python train.py --n_experts=128 --experts_per_token=6 --d_expert=32 --router_score="softmax" --router_bias=true --lr_router=0.000966 --beta1=0.95 --max_seq_len=256 --train_tokens=289800000
Below are experts of layer 7 (counted from 0) of a mixture-of-experts language model. Rows are named router (the router's row for the expert), gate (a neuron's input weights, with its number), up (a neuron's input weights, with its number), down (a neuron's output weights, with its number) and show model dimensions 0-255. Each number is 128 + 32 x the weight over its row's rms, rounded and kept within 0 to 255.
After each expert's rows: a language model's description of what the expert responds to; "comes after" lists some tokens at least twice as common just before its tokens as in all text. This comes from a sample of Wikipedia text that the model never trained on. Tokens count by the router's weight.

# expert 33
router [138 144 128  96 142 104 118 106 125 134 143 125 165 109 113 119 109 191  93 215 130 147  82 132 153 116 128 163 131 116 148 115 180 105 125 118 148 147  77 187 113 124 110 135 164 153 137 124 106 186 138 137  64 139 131 133 109 124 150  80  54 133  91 124 124 122 129 121 204 152  93  65 103 112 162 142 100  81 128 120 142 167 127 116 101  99  92 112  81  79 137 138 122 156 164 130  67 136 127  70 108 147 151 181 154 168 135 168 174 141 131 192  99 199  98  98 170 102 149 164 179 101 149 109 109 146 162 118 114 135 102 122 109 158  66 176 144 148 143 108  94 149 134 167 109 135 190 147 154 108  65  81 111 106 175 167  49 132 113 159 154 131 110 131 148 102 128 141 101  99 143 103 113  80 134 163 152 137 154  50 108 157 187 110 193 169 117 124  59  96 187 103 139  96  62 163 161 209  85 119 104 143 154 125 116 107 100  92  78 117 144 154 145 162 117  73 139 109 180 191 123  79 158 132 185 162 125 113 103 145 128 141 151 145 146 145  79 102  88 140 156  72 108 135 142 161 191 151 127 151 134 142 156 158 102 170]
gate1 [122 149 182 125 151 131 100  96 196 177 116 170 114  96 107 123 151 183  91 138 128 134  86 168 116 166 136 152  92 167 144  97 152 199 148 126 113 133 101 183 136 162 124 144 112 134 124 173 122 154 185 159 162  69 121 108  91 109 136 117 114 170 163 151 173 153 152 119 102 128 180 162 125 113 175 129  98  71 149 199 160 114 175 135 109 182 119 125 134 190 112 135 164 134 116 119 138 118 134 133  89 124  96 185  86 158  93 137 135  74 110 145 133 124  90 118 181 155 124 138  94 103 112 129 210 122 185 119  85  92 189  87 133 177 110 132 145  76 101 175 145 136 107 131 147 108  71 114 160  87 115 191 111 163 128 115  68  88 165  97  93 110 157  89 122 168 162 196 116 156 179 147 147  88  90 123 121 120 117 117 112 153 139 167  62 135 122 138 147 119 127 173  89  78 110 168 128 167  64 144 128 173 165 181 160 138 146 142 172 145 130 109 120  87 134 126 122 130 153 145 181 206 155 146 106 161  55 169 156 175  85 104 118 121 113 144  34 135 118 171 116  76  83  98 110 122 106 149  93 159 137 148 163 136 144 124]
up1 [139 172  86  97  77  81 141 119 142 134 122 164 154 184 120 146 115 151 137  68  96  77 123 124 137 158 161 112  85 123 149 146 155 147 131 132 149 157  95 145 123 134 117 143 152 140  65 180  92 129 146  85 152 149 112 135 153 164  89  93  91 116  26 106 115 214  80 135 118 106  93  48 115 180 143 155 108 107 133 163 112  73 106 121 124 151 125 152 128 103 100 111 158 124 180 115 107 102  99 104 134 117 148 152 103 113 147 200 148 157 152 168 101 123 145 208 131 110 139 120 150 196 135 131 127 101 148 103 139 153  42 117 149 136 179 133  84 144 106 145 159 114 153 110 106  98 111 135 132 109 180  77 128 156 137 119 165  98 115 196  92  87  99 105 126  59 153 107 101 164 174  80 108 114 152 131 151 109 100  91 110 121 134 107 132 158 114 125 144  94  80  52 132 149  61 113 151 114 115 149 110 133 140  87  87 131 152 123 101 120  38 133 145 195 158 140 116 149 150 111  92 113 180 170 123  84 104 137 170 127 151 121  98 134 131 137 107  73  94 120 129 105 128 105 140 173  68 118 192 143 179 140  65 189 117 216]
down1 [132 117 121  95 116 191 110 111 104 143  63 157 159  28 140 140 124  87 122 164 163 107 176 143  98 164 120 128 154 135 162  62 134 182 137 114 202  88 124 112 169 128  88  88 169 101 158 150 128 108 105 114 130 140 137  93 137 110 150 184 138 100 105 152  97 168 148  99 114 111 160 147 126 220 182 142 114 147  53  81 170  87 170 139 137  97 155 145 124 129 132 113 111  67 211 134  86 102 151 143 162 118 102 102 111  96 162 117 114 135 144 165 106  59 107  97 145 151 129  81 133 137  78 152  90 155 126 159 168  86 114 129 138 114 155 109 105 131  65 122 138 152 156 135 145 137 117 166 126 147 114 126 183 143  79 150 172 137 163 117  90 103  98  83  91 101 103  78 134 116 148  56 135 153 120 132  94 144  78 114 138 161 126  91 134  94 122  97 128 203 139 119  73 162 128 134 227 148 132 178 130  82  98 144 135 155 130  64 146 156 156 174 161  77 127 155 130 139 122  67 103 100  87 141 106 120  98 113 170 149 159  88 138  89 144  92 114 132 131  99 135 163  87 177  86 169 157  93  91 130 129 133  77  76  90 122]
It responds to: Determiners and quantifiers. Determiners, demonstratives and number words opening a noun phrase after a preposition, such as the, a, that time, several, four.
comes after: " of", " the", " at", " a", " for", " to"

# expert 60
router [199 109 120 196  83 125 186 175  87 156 134 135 141  65 138 122 149 141 112 132  92 146 177 127 143 144 170 122 150 107 173 110 101 169 135 173 121  85 103 168 141 152 124  86 210 136 100 113  86 170 166 128  93 195 198 163 158 166 159 141  89  89 120 158 131  53 182 135 113 186 121 137 127 145 141  82 105 119 113 156 119 139  89 182 151 158 121 176  67  49 110 122  91 120 126 124  73 147 138  99 148 127 142 141 125 151 132 139 105  95  92 163  80 199 124 150 188 141 139 159 129 137 159  95 101 190 141 102  72  90 113 138  92 124 174 105 147 139 135 124  81 127 177 152  95 165 201 150 112 178 107  44 140 116 143  99 173  93 134 103 116 144 143 120 101 128 172 112 149 100 181  79 143 103 127  87 139  89 103 113 115 176 131 116 117 123 100  99 157 110 133  90 147 131 141 139 158 109  99 146 177 123 130 151 137 121  69 102 155 137 165 144 156 114  88  94 137 109  74 102  92 113 144 123 137 143 118 107 117 103  88 123 108 125 111 146  87 156 169 107 116 101 186 119 115  95 178 132 136  81 155 138 216  96  67  89]
gate0 [ 92 175 107 103 115 177 128 132 110 133 136  71 151 150 156 120 138  98 149 161 131 193 116 129 104 112 141 118 132 141 129 154 132 176  90 177 109 105 114  96 168  78 149 123 227 144 118 160 177 120  77 178 113 120 180 156 118 152  80 168 128  92 108 134 151 108 119 117 142 193 163  56 140 123 158  92 178 106 114  83 131  97  43 157 159 124 122 160  73 105 126 153 156 184 184 118 135 112 124 133 118 127  78 140 104 112 140  90 103  79 133 107  75 177  86 100 134 122 103 108 126 117 103 142 191 110  89 131  89 153 127 108 151 100 128 118  76 153 170 149 134  86 147 194  49 112 121 140 133 122 147 133  77 146 156 132 116 126  84 116 121 120 143 112 151 121  77 116 169 124 153 119 130 148  87 149 136  89  82  93 124 120 166 116 111 100 148 159 152 101  93  70 131 104  95 119 113 138 113 193 169 152  60 140 141  62 126 128 123  84 172 138 141 123  85 140 117 225 117 103  86 140 109 112 142  95 140 175  66 120  73 165 108 200 169 208 109 205 140 189 114 140 131 161 134  92 124 121 137 137  98 134 147  78 134 129]
up0 [132 153  99 197 121 160 140 138 114 154 160 101 112 155 103 100 158  23 126  98 141  91 109 127 135  96 146 137 105 124 134 125  78 153 125 128 152 196 181 194 125 152 143 145 108 123 129  81 101 147 142 101 155 138 114 174 130 170 112 110 142  68 131 163 145 118 136  95 128 108 126 123  58 152 135 147 150 115  97 108  73 128  89 175 118 114 201 165 119 142  88 127 116 173 206 114  76 110 123 135 166 122 151 152 111 170 158 100 105 110  88 109 118  88  86 160 118 125 157 142 148 114 119  58 116 167 130 150 141 150  96  88  69 104 160  99  81 114  73  92  74 138 108 176 179  94  94 157 126  91 199  97 127 144 144 193 170 118 127 109 155  82 124 123 168 133 150 163 149 104 148 121 111 118  92 109 164 106 186  81  88 100 138 160 105 101 178  95 111 196 118 146 105 103 182 118 161 153 132 218 160 132 208 105 117  90 118 177  47 138 184 127 130 177 170 115 155 162 126 152 145 164 142 185 140  85  96  98 139 163 117 114 137 155 161 174 132 171 174 116 145 119 145 134  99  85 107 162 147  97 111 114 109 144 112 130]
down0 [141  97 111 137 133 120 154 135  90 113  98 132  38 135  63  73 100 109  98  94  95 101 114 174 161 122 193 217 168 129 129 108  49 114 104 199 174 119  83  89 106 131 137 156 162 141 118 110 134 115 150 125 138 115 160 120 165 136 137 143  90  67 154 156 137  74 178 120  76  99 167 114 164 148  87 148  92 125  75 141 110 141 152 153 143 107 136 182  94 101 192 151 134 221 163 115 129 122 123 164 136  81 125  95 143 108  81  64 116 113  51  73 149 100 120 165  90 105 138  98 125 120 144 138  85 112 100 147 122 124 112  62  83 118 124 112 108 108 129 181 124  88 128  96 172 132  90 129 156 148 123 104 143 122 189 123  72  98  88 101 158 107 136 116 150 220 133  85 115 179 161 131 154 135 123  84 135 119 127  67 154  90 125 116 133 128 163  89 104  56 181 127 120 119 121 182 123 116 136 101 148 154 148  76 159 125  92 136 136  86  87 136 135 184 140 135 121 143 202 123 149 133 113 120  97  91 148 101 124 154 122 227 158 169 110 119  88 118 167 121  86 113 121 110  94 145 135 133 161  87 131 122 141 132 117 127]
It responds to: Definite article the. The word the, also its, their, his, named, called, before a noun phrase, often after of, in or sentence start.
comes after: " of", " in", ".", "'", " to", " for"

# expert 52
router [168  92  91 150 151 113  84  68 134  91 128 152 108 156  87 152 117 152 189 120 103  98 150 179 128 119  86 102 129 127  92 160 128 152 129 154 132 147 154  93  94 123 109 169 151 157  97  95  81 137 134 158 155 119 115  86 195 146 188  97 119 147 127  92 118  97 126 120 172 123 157 120 103  93 115 102 107 143 151  94 140 123 142  82  84  53 129 174  45 199  83  85 166 118  96 148 157  80 153 101  80  82 141 106 127  81 159 132  80  69 183 162 176 158 135  72 152 132 132 141 160 135 129 161 124 144 166 130 127 152 109  87 115 182  95 100 140 122  74 140 111 126 128  94  95 157 101  87 164 143  97  86 187 187 107 169 202 100  62 133 113 133 113 161 188 136  81 173 114 106 152 126 129 120 157  81 124 176  93  79 109 129 113 137  89 175 137 124 136 173 131  88 156 111 149 149  95  90 155  94 101 109  99 119 104  83 111 126 170 202  99 102 171 114  82 113 161 137 201 134  90  70 178 107  79 110 179 118 107 145  95 139  75 114 101 158  85  69 116 106 123 137 131 155 106  96 132 101  98 148 134 117 156 132 126 104]
gate0 [177 101 109 163 131 171 165 138  70  79 130 149 110 107 123 152 160 101  99  57 135 168 140 139  88 233  74 177 105 128 120  96 140  99 137  99 124  76 141 115  75 117 104 143 123 172  93 130 179  92  96 104 128  93 165 174 126 117 114 157 104  91 113 139 123  88 124 102 156  62 121 125 127 172 138 180 135 109 124 182 138 120 148  94 152 101 114 152 135 162  91 104  89 119  55  75 155 157 128 152  95 107 192  49 172 100  52 128 120 149 148  88 165 134 128  85 116 117  73 147 147 100 143 149 174 110 127 140  89 122 157 175 142 126 120 125 127 133 135 162 111 129  91  77  93 102 151  81  86 131 105 104 208 127 194  73 198 112 151 141 121 105 130 149 105 120 106 142 163 172  79  78  94 105  93 124  97 200 129 113 132  91 152 120 123 151  93 153 149 146 125 136  97 169 168  82 162 127 132  48 123 155  86 118 148 122 117  92 139 136 120 137  82 132  87  96 159 132 134 139 110  99  96 135 130  88 127 128 157 139  55 142  83 128 187 159 183 117 130 143 126 159 129 102 117 107 139 148 133  98 146 163  83 131  67 200]
up0 [121 152 135 101  90 131 178  93 125 121 144 112 205 109 133 135 108  55 135 217 111 137  82 142 105 131  51 183 240 133 145 129 121  93 135 138 138 125 136  79 147 122  82 181  65 142 127 168 161 101 154 100 101  88 138 111 144 117  71 132 159 156 112 120 117 147 132  96 120 175 106 105 102  68 171 199 145 163  97 113 136  63 151  87  98 145 142 132 140 144 155 123 156  96 144  90 107 127 134 135  71 156 134 166 124 105 110  89 117  96 194 109 177 191 185 124  89 152  86 132 120 121  79 138 104 157 170 125 131 158 102  86 104 104 160 148 155 167 122 132 151 106 150 105 102 153 158 148 132 170 163 106 117 106  99 151 119 106 106 165 129 171  86  97 119 153 107 124  49 145 121  83 128 184 163 126 135 112 154 154 147 102 143 112  85 166 178 125  89 192 142 156  68 139 187 189 123 133 130 121 116 123 117 134 126 181 172  84 146 127 113 149 128 111  64 155 136 128 132 141 175 161  98  82 154  86 136 128  91 134 115 135 151 187 122 164 111  64 178  98 158 143 158 103 131  93 139 170 102 168  75 185 124 125  96 130]
down0 [ 93  96 154 135 133 124  80  66  83 141 118 150 113 173 190 121 100 110 102 117 143 167 159 139 138 121 101 146 132 183 133 108 101 117 134 143 145 177 170 121  88  96 116 140 123  92  88 182  52 130 146 109 128 146 130 177  82 124  90 109  81 198 143 140  79 178 127 114  87 138 104 125 115 102 102 119 153 101 158  59 128 129 133 100 155 136 110 121 177 164 112  71 136  91 129 119  86 137 149 115  96 171  95 123 148 140 110  33 150  79 104 114 110  71 125 184 105  99 112 113 173  92  95 226 101 137 116 154  99 117 131 142  81  28 125 167 107 148 145 136  76 109 167 106 162 160  88 152 134 143  97 164 167  75  77  81 140 201  69 201 160 134 120 123 170  95 121  97 139 115  75 110 131 144 114 145 167 135 106  89 181  95  94 136 126 138 138 101 148 112  81 147 183 108 145 101 111  93 153 122 130 147 145 138  31 109 157 128 104 117 111 161 115 139 134 104 102 107 119 156 145 104 128 113 148  90 102 197 138 166 144 125 143 181 142 135 114 132 112  62 101 130  76 175 102 154  95 127 156 141 148  86 119 113  85 158]
It responds to: Table and list separators. Pipe characters starting or dividing table cells, semicolons and colons in data lists, plus born, died, ISBN and month names.
comes after: "\n", "0", ")", "6", "3", "4"

# expert 17
router [191 162 155 148 158 120 135 152  87 122 125 126 138 130 135 163 114 105  91 118  87 177 139 190 153  94 156 125  45 112 148 153  93 133 143 135 101 127 128 154 108 149 127  78 160  96 171 146 182 109 118 119 140 118  73 159 158 185 118 101 112  47 193 171 149  88 153 117 101 128 148 114  80 146  76  84 133 137 128  88  89 112 135 129 151  91 110 136 116 113 165 170 121 111 202  72 169 199 101 110 130  90  67 123 143 169 155 143 117 135 179 173 116 134 159 128  81 168 159 124  65 169 102 169 185 183 153 105  62 127 121  86 119 144  97 133 132 114 152 145 150 142 146 191 121 116 127  93 179 165 131 123  80 202 183 155 146  63 170  92 121 110 151 110 118  67 106 105 140 107  89 128 120 120 125  93 138 119 119 123  70 143 136 178 140 165 122 121 103 144 128 122 152 121 102 101 108 176 146 129  92 163 139  94 135 150 104 170 133 181 111 121 121  90 209 151 126 128 143  81 131  80 144 167 114 116  76 125  74  98 146 127 171 165 157 104  51  65 155  98  80 119 134 160 127  57 121 151 133 114 144 162 135 159 156 134]
gate2 [155 124  85 105  89  72 129  85  76 118 116  79 162 137  98 152 149 157  95 145 160 105 110 169  88 109 164 137 163 167 104 150 111 123 117  67 134 128  93 104 149  51 151 191 120 137 212 137 127 119 144 201 190 114 112  86 124 109 180 122  46 158 155 125  28 119 145  68 144 176 164 138 120 173 131 170 103 100 149 133  69 101 104  74 107 135 124 175 112 106  81 150 131 113  98 174 135 121 104 102 117 170 120 136 138 118 124 155 101 108 122 145 112 132 181  94 132 161 114 110 113 121 117 144 138 145 145 145 111 147 138 156 177 131  90 147 174 136 126 138 185 141 171 136  87 156 121 140 173 135 103 118  61 114 107 121 150 196 121 117  87 156 101 143 126 164 122 131 161 118 155  23 131 141 107 125 175 147 100 162 117 138 120 141  89 180 148 139  88 141 116 116 118 110  89 104 148 113 134  93 113 119 161 108  82 117 162  96 215 150 111 170 174 144 110 112 140 132  81  89 111 113 103 109 146  94 200 133 111 119 120  98  61 160 119 106  49 148 134 150  32 140 127 125 139 195 132 179 129 142 148 126 127 156  85 111]
up2 [165  92 118  73 132 168  91 124 156 143 144 183 102 157 158  59 205 135 161 154 145  86 188 138 121 139 153  87 121 129 178 112 161 127 136 115 140 148 126 118 115 170 169 100 132 150 166 118 126 162 106 146 125 184 122 137 100 154  73 154  94 139 136 133  99 154  93  83 115  88 128  75  98 164  75 139 127  64 145 113 146 107 104 122 173 114 124 154 136 146 121 149 126 144  90 151 132  48 124  74 169 104  72 180 161 150 110 108  81 166 132  69 172  71 152  90 125 139  62 160 235 160 146 108 153  90 131 118 132 108 133 178  61 126 118 105 110 184 155 146 130 112 141 101 206 144 136 118  77 152 104  97 179  97  71 117  68 167 140 123 108 167 121 109 170  91 183 149 121 184 155 178 107 106 156 139  60 135 148 137  89 157 140  87 106  72 191 171 127 129 149 144 123 132 125  79 149 129 188 134 172 162 196 112 124 127 138 134 139 187 122 111 149 125 103 105 136 123 108 142 128  92 113 150 142 186 154 123 102  95  91 165 120 110 112 147 111 123 110 117 191 149 114 155 135 113 123 180 152 125 122 110  92 161  75 121]
down2 [ 73 114 186 196 137 146 116 145  92 121 152 138 157 139 147 134 106 100 152 112 138 196  83 127 160 204 122 112 165 156 152 139 111 145 106  80  86 116 111 119  93 125 156 158 134  79 147 136 142 130 145  47 140  98 175 127  42 110 109  65 148 113 117  92 174 126 103  76 132 152  80 108 151 160 130  93 119 114 122 131 154  93 144 152 136 128 168 208  82 148  95 166  97 135 154 150 120 132 131 132  97 160 129  95  97 143 136  96 143 118 121 163 173 135 110 120  77 124 179 145 203 170 153 139  75 112 117  79 148 104 166 100  88 115 115 164 151 192 134 133 133 143 130 140 125 162 197 151 121  93 108  91 144 106 109 113 162 133  97 159  96 127 161  89 144 166 135 215 111 106 156 152 150 202 109 170 123 147 150 153  68 164 113 102 135 118 119 132 127 139 118 113 110 123 136 165  83 166 162  86 142 150 133 112 148  89 101 128 144 243  86 121 166 194 157 141 143 162 155 152 105 106 115  89 153 114 188 136 126 162 122 103 176 179 165  53 142 171 127  86 156 118  58 153  95 105 125  97  81 161  85 122 137 130 125 106]
It responds to: Sports table cell separators. Pipes after a player, venue or team name in sports results tables, plus country codes like GBR, JPN, ESP and words like at, against.
comes after: "\n", ")", "5", "4", " MF", " Country"

# expert 6
router [153  52 118  73 150 117 164 121 145 157 145 114 123  93  71  97 105  84 142 147 127 112  65 141 147 136 149  98  97 162 182 111 120 180  84 113 153 140 109 137 157 177 122 149 165 117  86 134 156 134 144 162  85 122 107 119  90 107 164 117  95 112  63  73 165  76 136 115 211 176 128 136 163 152 135 172  57  87 163 119 152 203 170 135 120 144 157  91 180  89  87 118 137  39 109 123  49 130  88  69 118 159 123  81 142 173 146 161 167 104  36 135 117 160 162 101 136 125 118 147 115 126 114 139 151 160 141 124 176 181 149 161 136 179 163 127 108 173 103 119 126 141 133 129 178 129  93 139 139 113 104  95 123 149  81 128 159 155 126 162 157 106 138 162 128 106 140 128 119  88 128 156 128  99  88 184  66 147 141 114  81 143 154  63 163 146  94 125 125 119 155  98 147 127  98 146 193 130 191 121 167 143 161 115  90  90 115 116  91 183  94 160 105 162 129  67  69 126  75 103 136 106  79  86 149 130 135 102 113 133 131 150 106 194 142 157 119 103 140 119 120 125 183 105 143 169 147 134 115 128 140 121 189 180 120 105]
gate0 [105 139 174 106  83  63 126  93 116 123 159 106 183 159 145 149 115 103 141 126 155 101  85 125 127  98 158 115 119  89 104 159 140 143 135  89 205 144 137 110  60 176  96 119  94 104 159 201 125  88 132 106 117 129 101 181 136 101 179  91 127  99 207 129 207 102 111 194 126 148 182 118 174 180 101 114  92  88 150 183  81 115  93 111  70 113 148 110 159 133 103  95 116 130 110 134 139 164 130  74 138 111 138 143 110 147 106 167  69 123 102 153 138 129 187 101 172 128 118 122 147 150 181 137 127 127 130 169 125 163 103 172  73 159 150 164 122  94 111  97 128 168 180 183 131 142 139  47 157  81 149 126 129 184 184  71 116 227 161 129 120 136  79 145  90 145  73 115 110 137 108 173 213 130 113 107 153 134 107 154 165 113 115 150 116 157  92 117 151 123 135 186 132 152 130 127 174 152 120 143  90 159  91 134 129 143 139 149  99  95 151 134 194 132 112 125 106 107 137 115 135 100  88  95  76 113 132 169 104  84  77 162 100 152 128 110 144  77 133 153 175 109 117  80  71 112 119 156 190 160 119 104 109 136 124 130]
up0 [ 90 140 146 132 110 100 138 126 115 146 195 137 151 129  38 131 181 111 133 134 136  77 166 121 114 114  25 119  59 130 133 148 173 131 200 133 119 176 118 149 134 109 134 133 113 187 102  92 138 159 120 146  96 126 156 176 128 116  78 140  98 159 147 151  83 106 173 126 108 129 142 150 161 103  53 119  99 149 113 175 127 110 117 145  87 153 122 100 156 141 104 128 119 104  81 149 195 153 178 148  95 111 113 149 128 115 149 163 110 169 130 119 157 108  95  92 194 152  91 133 181  80 117 148 172  90 175 100  97 170 185 106  78 114  82  88 174 127 127 170 149  79 179 127  85 127 218  34  93  87 136 119 147 123 152 117 108 115 118 160 115 110 182 106 112 154 121 147 134  81 123  99  95 103 194 167 136 100 107 181 151  66 142 121 109 146  90 121 113 141 110 161  85 137 110  91 119 126 143  95 164  88 115 157 124 109  49 128 133 114 110  98 167  82 147  92  84 120 118  97 115 143 137 138  97 128  82 156 114 129 116 138 135 163 113 144 176  80 191 104  96 108  88 136 153  63 160 129 175 120 158 120 143 145 161 180]
down0 [130 138 122 120 129 137  81  90 166  63  93 180 126 162 151 129  91 104 130 186  85 135 134 140 139  88 168 123 116  98 149 146 151 133 134 167 139 123 121  67 155 164 196 135 174 119 103 102 161 159 178 118 173 116 123 177 127 133 106  79 135  89 153 115 153 159  27 169 136  59 167 165 134 135 148 128 115 179 106  82 123 158  86 110 150 118 154  98 150 147 106 118  93 165 102 175  86 102 135  97  42 160 133 112 150 104  99 191 106 187 162 156 148  97  79 135 124 165 144  33 128  96  97 126 102 118 173 141 104 104 185 140 163 105 108 139  74 130  99 137 116 147 169 160 118 140  95 115 130 167  85 143 181 126 187 110 165 128 126 114  53 209 149 173 109 132  88  98 116  99 142 191 117 157 122 161 165 130 143 173 187 181  80 156  83 114 165 142 154 117 167  96 148 120 137 131 116 146 203 127 118 148 112 174 131 176 132 132 148 126 127 111 147 154 155 107  46 161 154 132 179 143 151  74 126 127 106 144 144 101 139 121 135 134 117 123 137 158 152  84 131 157  83 173 157 130 117  92 135 100 101 126  82 108  78 130]
It responds to: Clause-initial subjects. Articles and subject pronouns opening a clause or quotation, before a verb, such as A, he, It, they, I, often after an opening quote mark.
comes after: ".", ",", " \"", " that", " with", " as"

# expert 0
router [122 130  92 132 127 176 105  96 166 148  98 116 106 107  87 118 149  85 121 164 174 153  98 145 144  88 143 134 141 159  75 112 165  97 131 111  85 148 112 115  97 150 119 128 163  73 218 102 128 110 132  77 165 142 122 116 177 122 125  96  85  79 224 140  87  78 153 114 134 144 126 126 106 133 109 114 114 124 148  82  98 149 165 162 117 129 137 158  64 128 140 159 135 145 137 119 166 180  96 101 140 119 156 124 126  96  93 113  98 145 113 156 118 121 179  99 102 114 115 176 133 145  68 138 209 182 160 153 105 117  73 140  81 133 124 109 153 179  80 110  84  63  89 103 116 202  78  77 168 133 125 111 101 145 129 185 163  82 167  95 136 206 163 103 121 106 100 154  71 128 113 125 122 129 128 136 132 144 158  96 146  94 146 131  98  84 144  96 194 113 169 140 181 120 140 153 124 190 116 152 139 156 151 164 137 125  84  89 111 192  81 168 142 127 188 147 109 104  62 108 103 134 148 150  84 145 140 107  98 100  64  83  86 157 158 143 135 163 118 155  98 116 140 129 106 162 122 146 106 110 186  73 103 143  56  66]
gate0 [ 96 107 135  88 119 172 144 118 102 190 139 160 159 175 119 118  93 174 148 103 122  66 108  39 136 136 124 150  97 154 103  87  51 134 119 176 146 169 107 137 136 129 194 136 120 127  93  80 143 110 148 112 130 136 193 130  63 205 152 157 167 117 128 134 128  80 168 136 146 132 155  91 154 122 153 114 160 148 136 117 137 131 179 128 126 150 125  98 104 124 126 113 184 132 134 112 130 126 103 143  99  79 143 160 124 137 146 158 123 154 130  39 198  95 112 113 111 104 138  82 131 166 136 122  89 161 113 173  96 115  73  87  79 126 164 106 151 162 129 159 145 123 102  51 112  96 118 185 153 160 137  89 154 146 127 107 162  79 101 163 152 108 130  90 177 125  90  85 121 113  85  61 140 113 188 115  99 132 118 202 107 175 100  78 125 143 100 172 132  88 113 128 154 193 139 152 192 185  81 190 182  54 154 147 107 101 153 176 135  95 122 179  92 145 102 128 107 103 106 121 127 118 184 123 131 146 168 152 127  78 115 151 190  77 118 153 139 114 102 126 105 148  83 127 190 121 117 112 137 107 171 152 146 148 102 108]
up0 [180 132 192 124 124 125  40 187 123 105 159  84 135  89 121 128 140  83 150 148 183  84 186  80  82  84 187 111 209 108 130 152 114 119 136 112 166 149 160  79 112 134 164 139 132 168 108 171 223 138 107 141 164 129 135 115 122 141 107 125 103 187  98 187 132 126 181 134  97 142 150 103 113 135 110 136 144 105 137 151  84 131 160 100 126 129  88 130 122 150 179 123 112 104  88 164 138 135 147 118 191 217 112 134 146 160 111 134 151 114 116 154  51 138 171 117  82  88 188 149 133  87 109 128 142 165 101 117 186  94  62 128 123 106 135 131 122 138 132 170 131 172 105 167 129 146 159 109 114 132 113 103  93 120 185 119 133 185 149  88 162 123 144 166 151 146 143 164 116 136  71 137 104 127 119 117 144 148 148 120 197 105 154 171 119 124  90 176 165 163 132  66 145 148 118 138 145 219 165 143 157 161 193 153 155 167 137 120 166 121 111 179 148 121 124 165 144 153 132 127 110 159 148 145 102 139 103 155 138  89  98 179 147 168 115 131  87  99  85 178  94 118 104 108 143  75 129  60 133  95 133 146 113 183  65  98]
down0 [128 116 146  91  68 101 161  83 176 140 183  83 150 167 126 113 139 120 135 105 146 142  94 164 104 150  78 127 136  94 137 104  87 122 173 159 150 154 115 149  95 140 163 157 129  81 112 134 134 143 156 208 108  87 130 139 154 165 137 128 185 139 117 107 111 108 139 198 121 102 125 107 162 156 128 135 147 163 122  98  71 157 152 167 170 147  63 127  89 128 129 126 144 151 103 165  82 123 117 180 100 107 115 159 186 135  99  85  87  87 132  90 104 119  56 128 155 161 118 128  92 104 143 121 137 148 108 160 127 110 167 181 150 110  47 105 131 104  71 175 137 114 157 176 124 139 171 181 124 142 196 123 111 164  80 137 136 121 113  84  97 140 121 128 108 161 163 147 171 162  92 137 183  82 202 143  86  81 108 111 108 188  84 108 120 127 184 109 153  74 173 110  82  71  92  84 111  87 123 139 115 121 110 139 150 120 124 186 149 189 127 136  73 213 138 133 134 126 107 148 162 125 148 140 124 169  73 114 138  94 115  83 151 164 160 135  79 153 124 143  88 120  64 119 183 107  81 139 154 117 129 129 194 165 145  58]
It responds to: Table cell pipes. Pipe separators in wiki tables, mostly the closing pipe at row end before a line break, as in vote counts, filmographies, census rows.
comes after: " ", "0", "%", "3", "6", ")"